From a checkpoint of a small mixture-of-experts model trained on Wikipedia.
Size: width 128, vocabulary 2048, 48.2M parameters.
Experts: 256 experts in each of 11 layers, 6 picks a token.
Below are experts of layer 3 (counted from 0) of a mixture-of-experts language model. Rows are named router (the router's row for the expert), up (a neuron's input weights, with its number) and show model dimensions 0-127. Each number is 128 + 32 x the weight over its row's rms, rounded and kept within 0 to 255. Numbers have three digits each.
Before each expert's rows: "mostly gets" lists some tokens that are sent to it at least half of the time; "gets" lists some tokens that make up at least twice as much of what it gets as of all text. This comes from a sample of Wikipedia text that the model never trained on. Tokens count by the router's weight.

# expert 202
mostly gets: "press", "ject", " success", "fu", "ul", "script"
gets: "d", "ul", "tin", "ing", "fer", "ject"
router:107113095134133136127178108049142129159154035106126174133135129128120146118141173155088222111166155137090103103120086158112112146107166108107144108157097086122096130160147078167145097143098133140144133151100160130101157147123061125157077178143121085121174132069148187132154142117112106097138149183106196123117163147189153115081187059129114112170154110084112115125096088121188117169125
up0:079165132077126065129160121107136133108157088080080208138178123071107107135167107140112154145144173143197141175166109092159172132153068089128132175088101122088166132185152141125156138122108182186118161165123100190168089135109133113143137119133116158115121106124148119139071140115102120108144129085142109144105115164133167141088113036152096119154144138055125079059133152145113160113091

# expert 17
mostly gets: "est", " would", " Best", "o", "0,000", "hop"
gets: "o", "est", "z", "go", " Best", " of"
router:114111119134148126167153129103144161116147149097104136120139044178122159181163164096137176105166133081080169165172106140113133142114154068125133130216115128082140145146102138204122198055128168136177115116128165180116123098132066145134138124125076121127129100083146112178142139086111116102153159208075110142097180112074180114140101095138139100141114133072087135081119099099118124114132
up0:171148075158105139113151130110109169136080172067110060117126123089089142124071113181108143118156116101096163123156143025110128098086173134110159101123124160094126164116104079128109110078101141141167150133153116117133109120113195182148147167181122134105154139106075126154141179167118116121078179131097147211094110195145136158144060076132178140156118097170102122095129150121100140118154

# expert 115
mostly gets: " North", " South", " New", " West", " back", "tch"
gets: " New", "ck", " South", " North", "ton", "ull"
router:136078128110122128174164170075195128165145119117113151089134151166062208117157147130094183138150174090161139070142115136111039141093090137084109092136162140102118173150133133165101192134130156101128076112067167105092181108162099119085074182120119100183139150095120106109174140084144089103133162156134100149145112127121150181133133104153132137137089151109138138096065092100172109137125
up0:130074093089135145160165184108199123127061110159118154117110178097091172185099155122154145150104120105153138073166126149136149111108112138095138124149146163104108155091064100153125135135101132090151095135091125176090080166065128140109128131096171091101163061155137171064210115119121075135126179162144088150158104136084119076086151131099153170122134165121170149101137156092150155116184

# expert 255
mostly gets: "в", "au", "и", "р", "н"
gets: "s", "se", "au", "is", "ly", "ography"
router:135103126107082074149112115113160128169139106090121137124147137112105132154139171123124149104209128148080124150141137135130125157102142108096136091135097120144136154124136086154130115134123219120145123116130140111116158145171092130108082103189087159121133112093022144139145093094100142144162192174132142128143175131105149146085190102163167144154184118130010154108067091078182065109124
up0:138126082168128068163108113122168083128137131118105086125175164087134120175098113143174136136164059117141134227161122125172137142107118117151165148089115157136149180148119116154134142157106113152124051066116149151108135110164119098109078160100078115152073152075124124073069069125127077181132148111123170152113133146128146150110168142173202181149090083104087061138146122103137119130126

# expert 227
mostly gets: "#", " His", "ō", "vo", "aged", "​"
gets: "s", "age", "lu", "vo", "et", "se"
router:142098122110084124145183135100139129107137069106144129060064069155119168199122104162122188088172137114062147148130130113158086115071144157111141097102158153085141111084081075173097124092087173069115121149117161162092148079133143129114136114122149093115167143104126162200116171094085141128147156142128134138122192135165147160165150104126192154160199105117138167077147107131170116137134
up0:127130146116139149145160162136112120167145144127137099137135116084088093147161130129144117079162051127150092094167118174186129154135106111174162121122156118150172093148105134174109082085194137107118045162069164141169124175052146145118174126053127094142144155106168079147150102058104145116131110157117086137113090136120133119150176087076200120092145145121152173113127088129166068090103

# expert 11
mostly gets: "pe", "me", "bo", "o", "ro", "po"
gets: "o", "ro", "pe", "me", "de", "po"
router:152121123119100090179127144112119125129164133093074136136143127143102150123149150158162144065217139118099113096137045162138079212132136125133156154110097140085092144207102108171153134073145138153127099079101136124088140114209082101155125105113121089131121188114157097160136152136087095084158145139158123141105159161098177178101126050128148127182133151084076108093112100115114098168126
up0:111157135144055136177152162119144102130154091096150125126151129184046144102147159167118100121115078140185152111138100160110134182107099123155206164122167132183111117107114103083132199110093116083126119105073090127144072141146132109113096114127092131071182104104147138182113145193131112090182123149143141121152136144083141115083109089087117149103149122151068179127158048118093082118158

# expert 169
mostly gets: "i", "u", " Hu", " Ku", "ai", " Lu"
gets: "u", "i", "a", " Su", ",", "ai"
router:144094117101082073149143177093151145109136113114087130096151124130083112184162129177143117111149199094132160114107107124178082130094121093129142138116140125099115168146051129153172122124118141063172107166154148220113095116183101143155152106177123120115095115077075123201143174075113135149109132155097144160117146214142144096098140098167148159175155089135096116081093139109118108110188
up0:154109145121143117145126090149112203107078076139136188129150140130125134148147125177117145118063087092103172124151110092149062159073068164135123146121158148110177111144085170161124175197199131125123064123110115118093114081142154181084042141105108112173135150124106152087159056101124103120096167137148157141122150154129161119103200116148089128097081133118156087119112103125144098100092

# expert 187
mostly gets: " Be", "u", " Mu", " be", " Bu", " B"
gets: "u", " be", " B", "b", "t", "k"
router:110088115086123106096133146131148114094128089105083149094136095168071141109147115114154117143167186097079179118161132197155070122130112129156131094117129098087132157110119145129175160121131161079167117123105116203147103095216127127125152093192100124124117126083138114162128187093063138121141144159092108166098137169151128161124138107186160179185158102117117148079118178106114079214160
up0:079108193149090100083147151156065069144089087078094158152125141147096123164118082105099104118142113126165136162175158166104112145131117161165169094118128154146169126178110160091150135124082139104087173097088102089071162132189125123097147115081120194134151110144100118153160135103119115205174069130193110159107145144187168142112131120128124134124151171106116164081117087136201093115158

# expert 196
mostly gets: "el", " Car", " El", " Bel", " we", " car"
gets: "el", " de", " El", " with", "l", " Al"
router:131046139111118106113134146128169105182189160114110170100126103198115168167107178169125124127145134131130103053159141166146148146066120133061140092162114123110157161164122095106097124132133148128124101117138163160099138104165045115165121173135081071146109084085143069118130146090114104096158121150135098165078175142122169154134147120142127088167174068095141107134110078147115122189200
up0:113097029118041092168106110128096173103124130150144057133137168155086129167132102063168101134147096149073090100146158113163095136146129162122115120119066145112176166113070154122092117113165134107104134099135149163137138123165155125059138150131123124148134120153172087092182161092140124169148103200198120131149138105142156134119172117163127099150176095130177135166075145088151134141076

# expert 179
mostly gets: "t", "b", "view", "ception", "gin"
gets: "t", "b", "ed", "view", "ition", "k"
router:091091189097126123103124157090120162148153065137087153119173112119090198136131131129148193039165118108155141088136123100138116124141096167096119097123104091047111166156153145202081119127125105121156107129123128169142162100151192116144071119134060131118159160057099127103118177120080170071139129158126140175145107154133129156123154074132151154152143091115116140150052114126152140176161
up0:100074151101126136085099150138094097115142160161118110129045163091144124127159153147149197112136135172123201073104077129130104161185108145097108119086150140103153079082222113113147144104199165094145146122103098151081131081135126062157117121140071140111141111123103191169155127146095182113114170093112134110150119142134101119098136099141117126166169133155192107061138132157179098131143

# expert 147
mostly gets: " in", " from", " at", " during", " since", " around"
gets: " in", " of", " from", " at", " for", " during"
router:095089154126068109168102116121182098129156110083088125094171093114092186151126171130159159080124167145087147098143096129132131144141131143103148139174124124099121140134090115136090121000086114109198091146123132219104117119141072128069180095138092074113156172119121148135127153078167149123163196135163130154101113158163129071104139131120141132121118152136187153120109121113171112158150
up2:111193198109086155176165187115133076078153154131117115095108139135128130154120088106175155126108130112147142173122124110128098123147163127172154095098173129089168175136070110143151194083106102086110145131186132082111117092099092099141162106162143107144148110146180085137166080135087169121080104150129144104114125122089118130048143142089182177138153130134083142172151138064072168073154

# expert 156
mostly gets: " on", " in", " for", " from", " at", " during"
gets: " of", " in", " for", " on", " at", " from"
router:057060163130065084168124147130128128141191132066115125113172090137088215127134186125144169108138159101146136082111113115156123130080141149126124126160117116073119140121123103127136129075084118107164078174102138194093143132130076062074129118197085114142132165116126148131159120114121165119146219163098128152081144200143130067085173123138141115141107108115160151125127105119152108146130
up0:167131148155131144161072087092152100138125138132127125135116116135128093173114107114124125112089155131141146168109085098131123138067120158139105068148174067107145094099120147177137114156131130109123126102097118106173117067160173140144170137116133115139090106125138085145160209075135115090164160106124123050135148114080195109121188078059143143105112118125202134073146184164085150224095

# expert 102
mostly gets: "ce", "ian", "American", " American", "ic", "ice"
gets: "ce", "ian", "ic", "er", "ice", "son"
router:086075147133103161118087078107148132124144082100139158125135057164098152179144183134172154118114107125102151114148083147120103171097102116114114133132119178140143104159102131120132149044095134132159078114096198113086194167134146111171092167163143121169164139137064183143154152139041128141146164121121117220093132128078151180132139147143169144122123119095118112071097140079140097100157
up0:094072095136138131178133097085089161143138106043151129181170089150136138109149111100098171145087125111151129143125133186087146112113153086162112064183103153139188175117148155146083098078082144115154168170136122094147108133120114128099098138123157125116180131112124089136085186160082145125148179187107201157145129127138128120192046151163186127147124161109121146139080137090113125168097

# expert 138
mostly gets: " in", " at", " from", " Location", " since", "^{2}"
gets: " in", " of", " at", " from", " on", " Location"
router:080115088156135088147087128133121105140141151073087138121101009119082199153123212131159137075152114153128135094171122124124109127129110160122124096131094101103142138101080094124144141096095174089129108137106121183120141128186067101136138148227115112115197128121130133148171128117151182084156132123153127170072113123169122072098157117128177164152117152105106158098151143152188137140124
up0:073098098140121114096091078111105148139130155144120151141079086207098180069138122111131112153116138126055137199146102120141125132143152163157150135142134153156105084143100090118177149113110187146159169110129170126071132136134127159133142136167168079166146125117143143159078105133109120071063072111166138152156150148126101147082104167188141079154119138175088070047124169086117128129191

# expert 226
mostly gets: " (", " de", " re", " (19", "(", " trans"
gets: " (", " de", " re", " (19", " De", "("
router:119122107125132100140126123076192102152174120077122134131179104139112171119136164158127168146138139127057090098138084185162122159088097151132216108120147191123133174124089111089104143090059126125145111117117178170076115145167095118099066136162122107118144155072103113125157153127097119100157144099130135112120100138074202169081148126158159149109118043066127130136087111138136125182183
up0:104067070117089166168119179130136118158123129153165079136096125188120144135156123204143123176118105191113112050080070024153113163128155163117110134147159075081195185186114126154094111119130122125131140092136098166092145120129173099155152088107100143091080133094125134086130142121112130137204056139123163107150107164138157134122089179109145129098117133145124117129134123114141095144152

# expert 192
mostly gets: " collect", " married", " sold", " creat", "press", " allow"
gets: "ing", " by", "h", "ed", " from", "ce"
router:118107144116119122142118150037137136123155113153144195139088105076135196130187188121096154102145178109070145084127101203113123141121108164129182153125075130099132138145121070130069103099117150069143123093165211130073139112128059152139096135170105128161159078084088176130176124124115135135140214135155181133109158130160117098147141113110149142116161141092102153109111139099166125122122
up0:131073105170105128154140124058112124131134158178135180171167079164056175118092158052124148174135156167111126060131137146155121073192119120163116135096105134100164132169122135070072108162130122152141119171084096151189170148133134096128138128168106164105154109095132106117093228088146118136170132175156084184115165133180111134100101109156117105092125126131117114162103142143115087131098

# expert 55
mostly gets: "w", "ful", "20", "ous", "write", " New"
gets: "w", "ive", "ous", "20", "ru", " W"
router:078113128094115076126127138096146068145205106129093150119142124095111169134193138153071120097136155128094152119141119174134081180153163192107135081118111112111139141134125108170164162143131189127112070188059135075068166121129080142094149155125115125138144154123136180115122146114117187141109149118077123109122160173098125133141158110157125180172129105039076176115058176127119135147144
up0:135151098183122129095121118149101166229147088132093142130168157184064151144125119128155138126133117103109100110115130110128160154138215133106095019140139142136068172144154139152121078171094155125143091177117126120140165099118092079070148183136124137093123145085069171094149133097148116138127090138144162124128165147105117127156114089111105166158165112142067111078107161086101155139194

# expert 175
mostly gets: "t", " T", "tt", " To", "int", "ot"
gets: "t", " T", "ot", "tt", " to", " To"
router:120066181136179139112119160108175145154106099126048152113175111140126211093210113120169172071130115113156093136178152093170073149136137113119170123159116105123143151167144110159106158115120115095164056137142142177091139091180157127155107101143081142151180106090116095171143152087112124107172118145114150139068128153110104174116127102107188152118143099088119104146080129096142082156181
up0:095106124137175091170096113092154164147121065085095114150063159125086108140134192099171176135155126090135199136131142158133089123141136096148118126128121078132150123149091114104118048137137089127154122092147080108114173132115088141160160144134134091101129144131132092174128105065105158106147064067141191171133128138152120109203208102152137134132132111183137116125099122192149091198092

# expert 160
mostly gets: " and", "ized", "ed", "ated", "ved"
gets: "ed", " and", "ing", "ated", "k", "ized"
router:043101179056138109141131109119132125142173103120099174136094141123093133144151133158107156142135130094081135103144132150101115116108140113071109092102040078112165159116106149173094132115148132155153050152166184158103205133126148137157115122194069079173132174130120151115179128123142163078129182130088158162044136156133116120135141104119145171144106089106103158130094169130116108181159
up2:144152177096138115116110143153134090140112133147142141111198125122110101125153169181137196156109096132091100106138092152106119078187149137134176134144115160068085140109142157147126124160133144135124199126136146117079134136113110154123125123166069155158144127105099096097157123114063147095192230172155179107129093063101088091116198120144076139107124164148160095110046134125089124113181